{
  "balance_bias": false,
  "init_std_router": 0.00709,
  "max_seq_len": 512
}
Below are experts of layer 3 (counted from 0) of a mixture-of-experts language model. Rows are named router (the router's row for the expert), gate (a neuron's input weights, with its number), up (a neuron's input weights, with its number), down (a neuron's output weights, with its number) and show model dimensions 144-191. Each number is 128 + 32 x the weight over its row's rms, rounded and kept within 0 to 255. Numbers have three digits each.
After each expert's rows: "mostly gets" lists some tokens that are sent to it at least half of the time. This comes from a sample of Wikipedia text that the model never trained on.

# expert 111
router:110114130158081104147106126178134119098131170129157210157162137204109112146114147125111159119106143169141126099123090158149174142146160156052194
gate0:120180098168141200151101129116142101129124134146133121128108123134133118137084148117145157123137158104114122141169098116145184178144111141090120
up0:133066157106125131131163157095124094162132150092156089094084091090153130191108122060123095151081166120131146126189157096156114134094112139140148
down0:084152079151167139121144132098104153141101132163135067169079145135083144108074180154129170105058124097121129191148119117112176116118082106144095
gate1:179201111135144092117176116146119152149168096138147150067116188143115181145038176068079115118135086089096127154162198113135093079177185142086167
up1:153169169192095144155164147123143185111050127125152141053176122135149138134112065170063053150096125203142158125170144179131116142063116158134066
down1:125151157177114113161141137127127160129100101143149152098149104159124137169155126162100158136100106108145121106151170200123139098099134177111086
gate2:118102080160188100103118124160180155091073127138127122127161154142083109176088147143131121145104127067080127165075192119098169172105190165065164
up2:153096143094110112147143121167171118175136116132133100086153196043139128115135153112149158070150104104105142170136152132085207115176140139100131
down2:075126135096170129040116100185133123119153090192116173098109132119117141119140150123142088098107139185115129169149114123080099084096086120154134
gate3:095169120082075179114118161108112098156133077146133084142136161132084127099109120137091139130093151064091156105092142176071088100099093115108122
up3:114121127146171115158129129123118143150131148143103179113076127138134100115063064162136123183086146089160095146138126185092158122129129083195169
down3:089119127140115064107122062062074121107113160147135129070156115155139154143121147111123118090094074121179133139151122089079150192147151133175123
gate4:083131090188090123127135164108107061142108147087103142168112133135146080167117136105170090135192150137093183114147145086110160084155134122195102
up4:140157123100143109097106169165133129133127132146106103106152148105096125165140169117096153106106046116135123128098141165113206129111086170119109
down4:131192062133141101150092147189125104163181069121161140182132111084117143191139119157000128141144136118108084139137171123201101127201152151135171
gate5:111101085176150101128101123083136184064131071149106121096148105173118105123110132118113126184150106140085075083089096197141111125113176185054129
up5:119048140132080196139083101115137131127174112101127168103148120098148125147165132165082120128137116162141148111169126128113210187097134153082042
down5:143201187160118150128096147094110127109146139079111100120182182099130137130128163057162168164109092092109110116112117096175143157149119118138050
gate6:150169154132155118100128152234069078127118123143138094099090132098100150134108144132137079071146144126118125164211178126092116069160108131111175
up6:131104106166129123111106125126081106147114145063162126109063112068134121144168132138147148188137114087161126160195092163146121143118089099135091
down6:119139098131149134159156173160061115128100166121135125094173131098094108102155132081175147123098129125062162147131099141210110108112113126175089
gate7:161100116095122114100135153202133121140156149099189135171199161144128178155166128153126129119113053139110134057085096139172136166142177107107181
up7:043161079144100119118157175128103162170176159156148084111155110140163092137134145130130143074137183111116192064133055149084165088153080077117090
down7:097124122175126092127134120083147101133138114191147128111098066093083124131091164122143079133099184096150144110128148132194160116198175109122109
gate8:147107136133132112128197103141199108114075134136140144114078117183102120119102127161092063161102160113153122139099091084143111085079088108163085
up8:128089138215055102129119076094121066103119150135144145108145150084135137143137170186107167171136092129152089090104160026139159156134147143059166
down8:136099139099109137112064132092142115136064066137128152061143122132084197073107129132179135122156116154106102124133143180127115139071168109147167
gate9:146060076123140121116100126150100185139078063119158116118147117085124170053149084129124142177154073111182120134116130100101073160147122083087169
up9:098148125076178120096096108166088170121114160058107123105122114091086150156143124105138122089137144091174116167165086098157153126125085076144110
down9:125049163139158120130149107089154183188124136093144178071137196155163169140135130197153132166112176121166124156147133105082108137156104089109118
gate10:151169135122148102158182114137162110142056169111124156150149134168126162128167112100098146137122123082110138139099162132165133132104153155144153
up10:087132138117134115166169109118151089111174096171092152133110171145126126151154095158122113140099151113062143165141093179145141090091082151049158
down10:109114128130208152143097110112130137165084176095137135153156097191145153122148105201112145167131165173091124110144078127081157126136130138122149
gate11:153106081149142162206161109153143165092131146143118121216150164117099104091115108157151119058092119138101176118152033212106144124070104137154155
up11:154145112123140091143146117196139142116143162143103236152129124140116141111169176046158167165176120135085171167125105135112168115093085156061068
down11:131126159120093178130169116147106135147105093131109123139153178152121094124080176089124080151143082100120087145094143174151130108115097154122132
gate12:165115123093144164072138132128102097133129101187113196117129200161055128112115115140174095102154167092098120068152111182152099099088141151136176
up12:167079137119112131109174087090155127122122107210139123145089057136139109100147133132130167104163133134159061164119177180172062093118136147084143
down12:115102139125177173130108102062099162140166113115135114095066079159154166116126152158174142107122137173118185124178152110066104123149124101123114
gate13:100089106139112161160124097082120170114125175122142136142179102145114084084132158169102147148108127129060139146114178138123165135113185095051168
up13:103134159087153099155071074149151143106086112084134109108092136163138098131082131043105124178193127139113138151126127117153066096134149163164128
down13:151212137140150078130153128159117137125095029116111115093136158130130168156151077190081112118154147126125161164113088144127087095120151141141150
mostly gets: " use", " control", " water", " power", " development", " front"

# expert 95
router:143074135162146114148097121153099160111100181117142174196166130154160110152143098167140128113123126154117105135144114134071183126143159133062214
gate0:104100112108160084161178140160139123138146141113149156122102133121092134106130141149148097091104155080110123120120091133119150137125064106103217
up0:126122118138145125138126124128118110115131164079094096149133148135125110077124163143131124125125099178069131088164028116105156119133125202171140
down0:126162125184103081079085148165067141085169127112121116157097154073157179126115132143094146064189144135098130130174146127112134111124135127164073
gate1:097049103155103174123119130079088150184084118128134135158142155122136107093144096127132188126142186190165134145118129178124135149150199140118145
up1:146154149123118135151104127122142178092134095177115148119110113155080131074157162090181110112084108128155171097076116127130167160105209133123168
down1:142060084137191114153134116092166129130076143102115203073119134183109124094170095121118139160115150099107159182114162152119111089123176110134162
gate2:131052146094088085078107141148102177108023124137169131153152165125103142113111130155181152084111113147151152104141126149088145133096088115115135
up2:103120160112128091116158086154121085160122195093147114134099146114140102096196147125134063117110152126152187131155123183130112109143127103100090
down2:130112153096119078127148151152084105174107140092137110171195116142122120108115093147101143169116146125155128087101175099216136124154167087169123
gate3:148128144118159084125134086098071155132043099101112115127121117186139103120077161185139108101131152136090137137145111097081125111154161156187093
up3:176189175156120117104137172127139124135082095138172145109128136072103163152116105084107100118160164126124112118102151060199187150105108105141148
down3:125180148152099108081081113112107113130146130081159117120132155129096143137122148056143082120135176181101098133163191057144075129086121160175141
gate4:103195141145212150152118112137077193135100176112128107153192145075104095135145145145139158134166113102116091169099100115047087078141143109150164
up4:157167121120069112138159135092125170129106159107142092130195086104095098155170149129069158148136143141161153104093062128134125130128064099160104
down4:086095102099055109143118068127119072103164083121151069159046082189093178125095159122131137110165178126135124115077141087137152129108130124148123
gate5:105138102160206142109116117094089095103150145142240118084152112133144147099127092087072109136153154103171118117135097115105165107175097136115179
up5:122188141150090117143150109143134077170159201108194149145107176116126131101120176171153125156143073149141119098121091104164099131118109138129103
down5:173184135104169136170127104133099148128068119151153132129126131179115119112139193146082087129108107124109152119159122236134135161117104209145148
gate6:158131113161149126150113093177109125103146159122136168118138145124130201095099091106096108164131132103158126137179127164100065127162097173082173
up6:134132073093135068121132114129064157141147146132157183141144079152104190126112130185167129152117181168148097135192134104155112087162158227165161
down6:148121120114170076176135145117112205086086120119124083080140200126167103117075112106110180126125123127080163113143120113144122121105111082143155
gate7:150113154109097138144145084189071103096123153167099110152174130130144166131140184141121139192139160150133144092092207184160151099138168104093091
up7:116059122140132114126061119084105132144114147122127090106194117144128124168082121136114178112161178132121218077098118166208172164133078149145067
down7:114110121113084138113146143111113097097094130148136117111057179086174125080132122108085089102137056128169146101160218119128157127174143173156138
gate8:189122117204093086157100171117149159120079168196111168149150121112092118158138143119156112100151103113068194125141157109120106186126164151142107
up8:155160182115153131120064112162092160114107083106135158070090156085138146095127120077132099179128152127107100195108113135120139132147100147190163
down8:167101124162100130102109172153091133155126187145103101126149136105104108108037046143101104125074093101163122125153127152094135124069169111116101
gate9:098162085143071048117105139201112154162094209111086102057176102156129156198063091140109150119140093117077084136128110181132153132102083095125140
up9:123168099099157111116180072116155070153162131160148097092133163125175092133154176157140163083144099120138184123140080192185124081191109155148123
down9:115077141098158134159122146160141124166113058132087103062104129181147140107141131142080097119073151171107124164132166097150152178135143067195127
gate10:129158143135183212195133119135235069124186140050142146148056176085112128134155122168135129110076161165087170102148101165150121124087032150110111
up10:129128096106108128095048147205071114086109114158069096103162168152081088173134134130098093108130137169171118165192129170081103125131126102183080
down10:157157107170143139156130132148218137168146135111129152090168113106038102110133158179164164137153094122157152130148155167128127085101166143109173
gate11:100143129115170164120151055144114126100107100113117096169153132124155196128072058142162117079110152147174182170173098113127126128111114185194152
up11:107155134061127192136071160152123173173151096137187146099128147139124100129124158135112128107168112107133184112101148155175111148113171069116082
down11:169136177161164101113112117108080111087100149123117182130130090150147167167120150061134142101197126179131136155163127169091110105174110125135133
gate12:148120192061103125134166189172131129059150126102151141128160155068138087159157123190077124105173120126107148103135175183159162105167076131107141
up12:132079113150157138151140180071119059134117096123160173112198148103177117161100128081143086130099150173127121110088100138180127148108152136166127
down12:104098133145146177056118128070138135071156125117120092095133156182146134181094092136135145062120131152092115139114115111165098138080197148140061
gate13:089134091085102120161154086136115118154104135149119135152205077142188149123104125124181191131143136204169137182162091128104138164153124118103074
up13:127111127104153090145123115197141169106152139071103152110194163125120102073148088160111098114111083110163123151106126147153085152151127154148179
down13:129170164162115135152118165143138123158147155157101067108121111087137088092102132106128132162095178099085138143053174182167121164174158137169085
mostly gets: " they", " later", " then", " he", " she", " They"

# expert 68
router:128128142175108106157094115162104139098139110085098121111098102174175128121165138124143088151114109156164100130107112162143162125159172102115183
gate0:144121127123168141107091140150104124090189064151120117118141116185115181144119133158071145111123083146110159146145103206161125142151120162090122
up0:106027192099111116125109095150140080085085156135145119138135127108132111109144156072163087149108074110066071138165094092143114099176168166156134
down0:150170239113167131099148117102139153111103073070127139098134166077161088125164164156136081097143144080192105103131159187184081111141219151097142
gate1:083127162129092084203137133151176248113137133098096143128117123106135170133181147113106140137157116176151128170126139138113071122135145111105090
up1:151104121116109073106129137157146121158126171058172084154147102210132179112130131117105104098157122147108135115109153100109142107150110144122092
down1:032148082122137131101161117086129097165104113133110149132123096118157070138085145138147072161080065154106107145081196101119121157106147104092122
gate2:187080140141165140106137174093103178167125106101126142136108098164123135172149044129132105101074108131082108119132147094081160175127122109129167
up2:119151172127165101108149127100131116189167139098119128185149082104098129188120099094174091136212096132111150159144122147116126081135147141147221
down2:109063093119118159192143114174146143136151113135151110113120093105124119141100075131123144165175100079097116082136122102044105086087086160111120
gate3:171093110181074147146125139148134116150085074096136110037136122116109152092161226119128085153154142143131144141152167165149140111181101178112131
up3:135180130096123102125133142148063076112079146131049134166152144111134154185117068092126115158117147173058142159092140107042110102138093097136113
down3:140148130109129102147119127117065104131122162106121079073160156128128163102141140191093146122099142053147160160109120081128139162147138133141095
gate4:071164144200099111109159109099139186110090043102137136137121168160122114153165105169169093133149107188066125131081139145058130175119117141140143
up4:123107107141138082126182157096111168111113114100120111110134145052170139123175152121079117098138106133130126128161141106132107154100105053195150
down4:179160122135158160069122139108137148120086046151160164129063159136178120137179121137139147143158138099156128169103149111201121114122116187138119
gate5:150155102141109125136127138106139091112134125073119102089136085099126146113129145127123123118082136141117086159150150110100133096102154116125178
up5:150150129135161146093129088068148162114096130130144140107130183173108084154128112147165103128152150108101130145191062062118141136126137172090125
down5:131222116082084111057150140140137132102100090128133137104063162109128122164101110114169175123115080221133165122135109131158136119118173153101103
gate6:162151159140112094107120068084166067143150190107151118097070118111156078152156100168157152098083081164120154156114147106147114128193112130168117
up6:128150157167142116135144085139164131116168111105148090175101158087159134105086141143183111144147107204167124099113136132165127159178133115141134
down6:115116109116118080108139135100122135223125113116143113083092153113165134118183118088108114144158112151112163089116117098099158138182130147145086
gate7:124111070142124150146104071115161202134158133117077151157101136157125102118143166114140193082072155118129099156160125109143171040143113101117150
up7:169133087169193110108130176121130088133172167104132129078172082114114142183077124178135164145145147097117192154119104126034123174172108143123150
down7:081108143127128144106193152132089130140146108126122136094136115109105169182069167126121166156141122206093108089134115158150164086137128119103080
gate8:170097155171091141143167156180129135155113062155041151119120119150143125152106109120173200116145148144184096126132160127118129100127132114134135
up8:130189122108163136119165086057076130078145129127138109143121121103169145071127152196206072143123099122103179098110127109116137157142122109132105
down8:118113135083078083145151193148140130145187092157141123131115123202107151132093124156200159135211123093143100080160170115121091088110122141134095
gate9:145059152136073162138157111070135138174174175167107114158119087120189145100144135192127146150051170137102134093138126157076114084129154132081111
up9:119124129114212140172138105170101152080180092135144100113097109111125177100151121111119126166093112130140086123058199119141135163134158094102156
down9:142108157164118153126101173141185126098127130200134151145117134079132119176164139117129058149100158137141123155148093130092127116129110197082157
gate10:096135165146072149124059113083101117116136150149099111136154167159183071076104163118134071134109105101152154092122115122143067132143106100052170
up10:161145162144128100082134158159167123138127120095128081178146141142114107158078172117191191164186114152168125075119128132132115101077185165129119
down10:142154152123135142070088134160150110131124157091158137136117155141141148128106136156158148146054152158093094147153147127145128129124081125205123
gate11:127130136168134090093164104153096138158125146137111091101086141152147088082133100081104159130187093151123086118133152171146142170156116132215185
up11:096145098141134078116142182093171149163081121117114170107110120147214105144109083119164173141136136160100110109108184124165082112156142164174122
down11:207099124111160121127145146102147095141135113102119094100132172147152165130073093183109103149149131168165112145150118108134092175117184121117100
gate12:159130130118128118126121115130077116162148111073119170163130110118140163151125177177167134140170135137102220148068075051171168091096134106075140
up12:106095129148104157157158113164136138058102166131072108187194163110136184125166136187133146203161099057114053104098125100147123057169104139114178
down12:127188056114142056165088150125089115169085070140112123140104128086126200137094167100137067106101122133212100136121085079093153138115098145086139
gate13:052126142184086048150181124167123093179148116114102177150105114112139131129146086120174177154117129103118136137100168171140094085153144100104104
up13:115162134189145162105118091128077133156171114121097110085137165127188184136102091141150121183141159109142153051125108156106128198113112183153170
down13:149107144093130173157149100091063137109131096126136147124085105199100137171091139158123165144183187089115157173119100082164111126095105172120129
mostly gets: " Genus", " Coordinates", "Scientific", " Website", " Born", " Clade"

# expert 10
router:128065155151103158146100137188128115090135154113169182179115146171160118139138137158092149148125104203133103121131102155111163135134145137044221
gate0:172075166130125159110146065117128127101137135143151150156071122098071110158148101163142084118170101172061123162139073142118091110109144125127123
up0:125190104152108116051075141195151096172190174103084145121097105151123130111126148118066161150152117139169137096148153157146100187103117100070154
down0:109090099141142117124116164099166183116137086180115131134143139145169117070114146148163128119111112127123144171139107164143133117094121118108068
gate1:134093135110182117097132150168120122104042076122136144158083131094106133131140151128153147112120155149097119094083142077104105152155150150088094
up1:104146157150181101166089082146092194083190128101159113143137168135094150110143108158136074131157177109068095107115112121092137181145107102178133
down1:162136153106097162118180186161137108162124131113159194115109096113079058128128125138118094144090094088091123110162194155157119076135152169116081
gate2:161109114088126118082104136039077092095161190159115130146089115150119107139095179183121088185132127158163111124145145155139117079146073145135091
up2:113016124076143123129173093148156190085108121073126177082112160109114165102130131159112088112142124146093090092169134145071132094138114130093139
down2:141101088100144100144170133207099131117107159127170136064084099084118090112158069128097110156075082127119113119114135134170161137150096103149138
gate3:108116147118117092155176100161087078109125085117104145059049089141150154118168123133047083105109156162149185141123171132089156138107185110090139
up3:118204158114140112088118162127129074153150116136115156146168126138146166137109122086077110153176103114142185141074156112148105084106160122131094
down3:168185151077121093139109140094147136108178170038118039147114215134141136088150169109095137171113077095141157134119085190141139116108142121177127
gate4:094044108097084062114173143160109119110155125133164170150142077130081155134148114138098168168129105141093118149141157113123166155038136122136076
up4:136168177101123111172140138162121140176214129141088143164124141162152151132134171143098108119081119089117111142109121107170126134135138074187142
down4:204148162123121148113099104105152141084125126172118142107115124127158138125178100155063107137103139120139108100123180131073120108133118134181158
gate5:153140082174095135189177117175080107120099125166131157184126124148144126151108085149084094105101127188111132181190154090137090097148120086124075
up5:184095127098135136131145130157117112090055120128113082158148150080117170161142069113131086140111182159082123159183070080110137118129141154117090
down5:186193094090139105121142112191116123120171083133128118139163179116149085122143144142038111098090190140163171126107171136136187128115166117100142
gate6:103087151132141095164148169134139123109087088113153095119121061125075153128087128142076157133151206201145122108074140121093126134083137066140174
up6:128132054165142144158067102082095111128200119127103098109144165160117096112154092085116152101120118144133100128139120099150135146148117122162106
down6:119198149123135093147107165147129135166146086126085134131125138130140100082123096182120131154132096103191130129139128059114137188074138146110126
gate7:124148119107129157126127087158165154121090168114101167149121136118181139112156143158143149144133141107133223133196101146087145116126097142147079
up7:148174103091154150150165130173111109114129158141101108157147113120151161169159146183065104070127141158138120148146088114144182117072084127159084
down7:128058108086170182175145118128118121095059165122086162099104069140144174128127108117051121137081130139110097191145158094068142139170062131111104
gate8:082081157116143186115140138105140180108095144155154108074157142128111170149121114113142106124138138118058190150140147126071128123121180166125105
up8:138121097142084138093119120096073148097106056082134142127132154104103091107133154192144075177156140147079127155088090132116104116164098139157141
down8:153142131161175185180147097175076141164102152169127189081182102118104157150107131096060160130108094124128116142166141142058142090144100152097140
gate9:128205133100109155102093178117153162148112126113149115160175164090113136095110131160161105103152106162146204136123137152135138104140152167125205
up9:163143134107159140162136193132114126096122149083106072128133090190127139137122134161020086118094105176112122093158144048176127119140151201127102
down9:151150129112194160136092098120147117152062127163120147108130161114114094085125122141141158106087123118108111151090124140118086109159076174093166
gate10:133211124128119136179091126061159114173192141168131157166075088155173192116106117132133079174146107091126015088145163117156069118126087136133103
up10:115042131155098136153113123160166142133126119141109167114190177102140090134120138130135159145156150143143154131189080150114190161119141102117122
down10:108187127126123129125145115095088109107131117125156127122105054115084157150116068131146102117068058104062096143097104113189074163148075115142194
gate11:115061096173116148136136152073127148170089121125110155115111128143172095088164106125163161112165115082145153133097121134134065137106161144137108
up11:084119141136160087200148133112180118105119108129071147091110113173169119144124152078142096172114103115142119127112103122176123129114157112134153
down11:163021100098113187138143103129088124147097132106138126152102140117134130152156081112059136145104093200100136105133113108139150121172113155141112
gate12:124147154152112142114140182193131106087081160158121162153210138155130102132091080155076126118120127145116067120098161129154174099157145088133106
up12:098078100120097160155075095142144133100132124131129099162142163127133190091121126147080123108070139112131086080143146104198126149117141167073144
down12:103132116145120118125148104120124116122138144088104161164079114170148149137165170116110134164130135117140167135139116134017171095100082159146160
gate13:078138089152141125086155121088195110125162137130172148082134129093121098119121122110075157078114107166140154125092128151086131138103097094071127
up13:142164156108216124057166112108132148131166170100105097149157105147171141137130151097129157151148179166138151139128114128090110118147059167089148
down13:146161151114140121125140131081084105080196176114094072163172133110110140139117149148169097106146136087102128126143168141161140126193149114186108
mostly gets: " games", " project", " way", " soldiers", " story", " development"

# expert 93
router:119087114165111172138109119167095072133136126101134198142118085187135127140133138118117114131120142163182068116174066173143157138172179149110218
gate0:148169113107162133159160178127106121141161141134080148070093100167102143045150107152181132147095128173153078099120191132135137136213104068107062
up0:138141137136137095164134119134165111145108155123129107183106167115107122125135132086122165099088105116129166120123142123157095134103119188123116
down0:154121109173126086149108100045131129170055145128092131125118152083158117105115135122142156123064068085141105121125139128170139114117126100115201
gate1:125089118149168104120148154170163146086116144140101207114098171143118071145144167089141171139096101117088122121141059112144146105135181136080153
up1:098140133124148136091108090201118154101103107095146077132096120137175141140145123103184143197118140169141104107154178093116195142103143128114143
down1:111161166163076111137132162140115131086088154113143119097091105185091112196148118127123097140135093150165175109101155158129122142094052120131138
gate2:130140085109132177170105062151129126124198122176084172067149132171100139150140123110122092156094154119169149054207110113142068122127086165136127
up2:089155187149157097137108156129118153147076140127122118129115177109170068073065100099179096149097175076095191139130115102117111079148143154146163
down2:120145136139122136134131183159138113070139126096129114199132088153098140104122098140037057111137109151138116136182124154153143099145160113156169
gate3:144070067108140137124172163137141090115106150179177091123148058172149172108088161075150111102157132127091116121001128114142146089120103118157113
up3:126107091094186096124125157097182108089147091119117118123126124099119101165039142181157128122095128095097116160138157125127095100139147094138136
down3:091129176051124126139148089154152132167167137126074147152139127149063081104082148128111138149177097133153113166144083082076147162155135117134130
gate4:091121142098114094136117112177131178115129095123112148112108171146095186156128161083144101096155187142107125070085106124160121142117109131175152
up4:111097124164118107169134151180122163094174150125133159069144124117146132123096119098158148162199100204087104167138132192145157098141152108086139
down4:135187122148072159141129124152123129123154129135132143142120105127120125157116149053100048125145055144123140150155172143167154155115124113124087
gate5:198136106112107202110103096122137135142165140123127139112151132173179154086111152115151105138148144144129117083195127107197163093119125077130168
up5:097142133115118093122149117150151144098102109127094106111101143105070101148191147107100142098094143154134145162192221204144119112130132154116155
down5:097160162086140093131153164111117088179096140078109096165079121113089148156110100119135095096174107067104082089142115150049094146151141165103105
gate6:157099171093112139163131095164188074138095109138136131091121125115156131151113175126120162123144106165109155158176158128147105096111060063171138
up6:148121121162150127218120119179171138189084101146132110121123065134137122151150094135177116102085188141163093089127150088179128126168120060113103
down6:109100143117116130121120077097086145177051097075136133103102118132187139085124158122101105148125152103209132146111118121152116118179159108081143
gate7:147053072148180106150133103089126136097181141157109177122138091118128101172135155129086117094125142183154095084164155105123154146145156153105220
up7:095128126173054112136149192103126104132145149096139117152069191160103110126082127095118137121132111123133091059133131029154109094130096113141128
down7:104128164134093116122125145100207202052055105153119146149109175130140110110167092162151131162099159143084148170153155117186105118093171200115108
gate8:168152132126132113104120101159105095087194100080145109140180197102096138111123142142126139097119110113156128150178098109146090141136104089143089
up8:170116109172152138162153133100098114119150206088163127093127099090152122129115089119140146133086144118212092107156077156103109146120086151102063
down8:136144084114110107128164162082159128146133110104095137170121117169101165161117127152153128145098133068068193095127149164208134134119138137151149
gate9:101144175126112110142168103091058116177137172148109143129148121107082087109090149086151127127128158147150121145182123158116101119085158078144124
up9:141171115150174071134142149068163104152124160126118090130126173072074150144115142117093185160102105146130135142122138126072127162174056062136128
down9:127118127139088139125131117141129134140102161112123152076102047077117150172164178168099183140132092083167116139099103128124155147134131163122113
gate10:105064102133076116116123144109085109130206194147077194129138121080097140112151155112156074105241171195156152119130135134111152103140102157171208
up10:132170103151130107105106116148197097129091135124150135121144142145164097166070162170047109078103145102130126186102111071157183107179114123093075
down10:148049093134129126163098123117162178099140188152117143095129092096137127108186115084132183136149130110136124150106157111094129159178101141108156
gate11:129056099103073114173148154119142110116129142105148109180137113115123155154133160195104149126149131107149148137110090171163105160113129174128110
up11:105139111061135097147146126129115185122101124127118119147115084097139085161155070163119118175135148124144194139069131168143152084106144169128102
down11:115085147078150116198136101108057142204082125137062146137118134154109149127183107112070129141126139172155078109153101096062131117095131122137173
gate12:081120102105125151117101113080105083147119109152166163136095059120148097074147159159119124125120184110147104099159107150095135131220126172101191
up12:135104130175141180142123107158086163114169167109114176101148141153116122127138103176067154109133076193154153108119109169126166072073100149122094
down12:130080159113111088113098132075087090100088119143127151081083119157101120127131114161143093128099158111094131081157162080118159127101171174107184
gate13:112168178127191143084113069127088117177113123151202152106154141142119150055105128093117116124201118228156160100125171136139086082119104138121185
up13:123155113107055132132162181079162144109118102146124139156114083136143103102150143146153159145047185133178129124152121156165062125138180153153129
down13:116143140152128142093127125145145132157141094175089161107078108107106107122109150188080127109152130158139109099083110171166113116155120163141145
mostly gets: " film", "----", " record", " episode", " wrote", " story"

# expert 44
router:148118115175119148136077108163106103056133108102157182153115135177135127140156100104140129138077077160147067114126112110120164153156130157072151
gate0:115140124119173114107181029139170126145157097085110114148137151170149145083160085130157123116108122064051145161085133137149125121114183120105121
up0:159170098156122152129150129129087126167117053071111105162133125107149102155169131122105134144138107177223099162138111093105113046128123077096059
down0:095111134138092134112094169165134083124109094125172147131156114162085126080106129144163118099190165130123123150123134143119136153085109122162089
gate1:193094120143139197080118136119122146105107120179150146092126187090139094140141122053189087114119076130116095073109176077163147132125168178136154
up1:110107110149154115080136126099158166187145099069113155128135139190079105151132177127115140119188109133124133140111147094150187082172091148071138
down1:102136166148101125189120151134150057110096119128151131177142119135135138188130175120143156156143091148194143100161144075132150154177135128110118
gate2:134135146123110117182110068111110146073169132166158114133100116119222156130142142140129104103088163139094150119136105082077163122102122148137086
up2:136153117198148143157149091126159063078166113069126145137097125115111116077172093162162091073152100129168062115116086155091128176162065077089078
down2:140117133170106111156153132125143073114109097081109089088143120082092220121144144171130115124097115110113142137155121079076126146200115170130122
gate3:169166097153158125109119113069109174154180138155084110137142115129145115146133117099103139113136071135079085134145121114102108189115070126142117
up3:156144168184133080082216076098124169103130091128148135095119179138079143107140131161137172063138073121101142155124078083053138098141131118089087
down3:130080127160141114108133095055142136139142139137138159170171180122103193092130106151083097100130183149113217153096159115138126149086174064160144
gate4:130121144140086121127142166106146101165120121147203092123150142060139134196111103124143145131133147128078160110097175117093122086068146146061107
up4:144144106098163103173158132150144193101125127125077155132114116096130176150137178124151072131203141155181101135170063139119086122119125125163139
down4:171122119099128136129145155065115125099112088157086165098093134119179126127132117115109142122127109103108116108112095201123070133120148156075132
gate5:083083069153150112133074178125113176066084138149126132099073096185103189167099096131095162158146120178144165086088123114128087164137118142169123
up5:113152185095126150094077176120138184164143149190112083172163163185183139104095122164124127105103138168163144142114129130141147101163104178141134
down5:120123129126114123113088138121158098120113152144139138060129118113112100118171158159150129179067129167118135112164104149136131090118157100104164
gate6:166169115123081113149130132160115124121115114063129146166104140092140184097121070087117137094134141147102153149134109081137110047104143177079094
up6:118127184088148146109050149111126062155143093157119087122135182127109111073171102157148082080129106173131139119124142115123145160140106131205143
down6:099095086136078147120184186136132094124166118109145133132140082141170175153109151138154140136163117167156150149144147174086184150083086107081115
gate7:146128078177167113156070144050112079103199128098132120139116138177155134139160129071137144137079116165122137083134090082133145105156120149115116
up7:084088091126140102113193077154192144103098146087083099087052171127134116129115119098105142186093129162163161145167145133114091138081127109151117
down7:099120125153156158112149066125108096160113112149099186113172127157153082126147142164109145126139155073140181155079166161130126061128163129129190
gate8:160145099125098146146131130135125103127101148127169127113132119190129146136137097099101183104039088117186117081125113165126147139125129193098101
up8:135207171172130101122123130099101135120167091143138087103102137100162146197150126131161088039176139124131130154134143121120119127105097041149130
down8:135133165104078125077153158120151155147147106144136187145095179110148169098172134145179118125097143172101137106046110062126129170178159148101142
gate9:185078129139156176124137102071132136077117125194149132095170105173139100114139109187197143135135136148171112151085142151129132131151137169115149
up9:116109081138168101131159105077078140113117126123104091085144078127125134138099216128078127156129095125131126129139157140107140125122083125159089
down9:099095151127116158119065131083088090068139158127096103140133116155174085085145100130109118081153102116053128109097117118078153209155116158134077
gate10:117164106129094137168202132100094137103129133099079138127130108156135117107141135076156141103122129121109085182146155109165216105088054119085138
up10:141140154158131125143096147082126087139147169105170085134144130104076132153074131133113140142080173061128110177133107152098103132110157130083140
down10:125129159109133130110118126178149119104135117134118164109163115118127218149108147105142079143187099118113142051127092135106164112152137106165115
gate11:151119144141132162132130157145131078116071127135112138137073204144106128111082087092115155095181093144135066120111086096126096130145143167136055
up11:089114165132132083097072078147134159136098159089124161146098074116126153165087122159175126085099151096148124071131142129162156191117158172169144
down11:089143115164146083162153107086131145107115103172176131159156183122131120101146114106109116083112160146108146102122105218142141146101124094134133
gate12:113158111125126129179106193063092121218091120112138125175152115107165139127115092113155118127102190152165165115106144143103127147118115117130181
up12:109185127134128155098067080126135096146121111101104157130114154183096116111107187092085099077153164136104139127124149153106173133141109104175195
down12:103198116106189146152139085130122126170123115161174132125079158192124138146059137084072145133095185211116078133123134154121151093120140138129146
gate13:098130132162062133155115109163149103154128106090093188129143106107154131092159128067111099149098109133110145143109172127150138147113101146100064
up13:129160151140118092119072115093138166085126108115132179152153166186106126081114101121120107106119084138132125169162095156088149119150106076140070
down13:103122092171098131074126136118114163149128194163116146136132140140128139121150132102082081126088105120163085142114151158151164115120081181131189
mostly gets: "----", "08", "16", "48", "46", "36"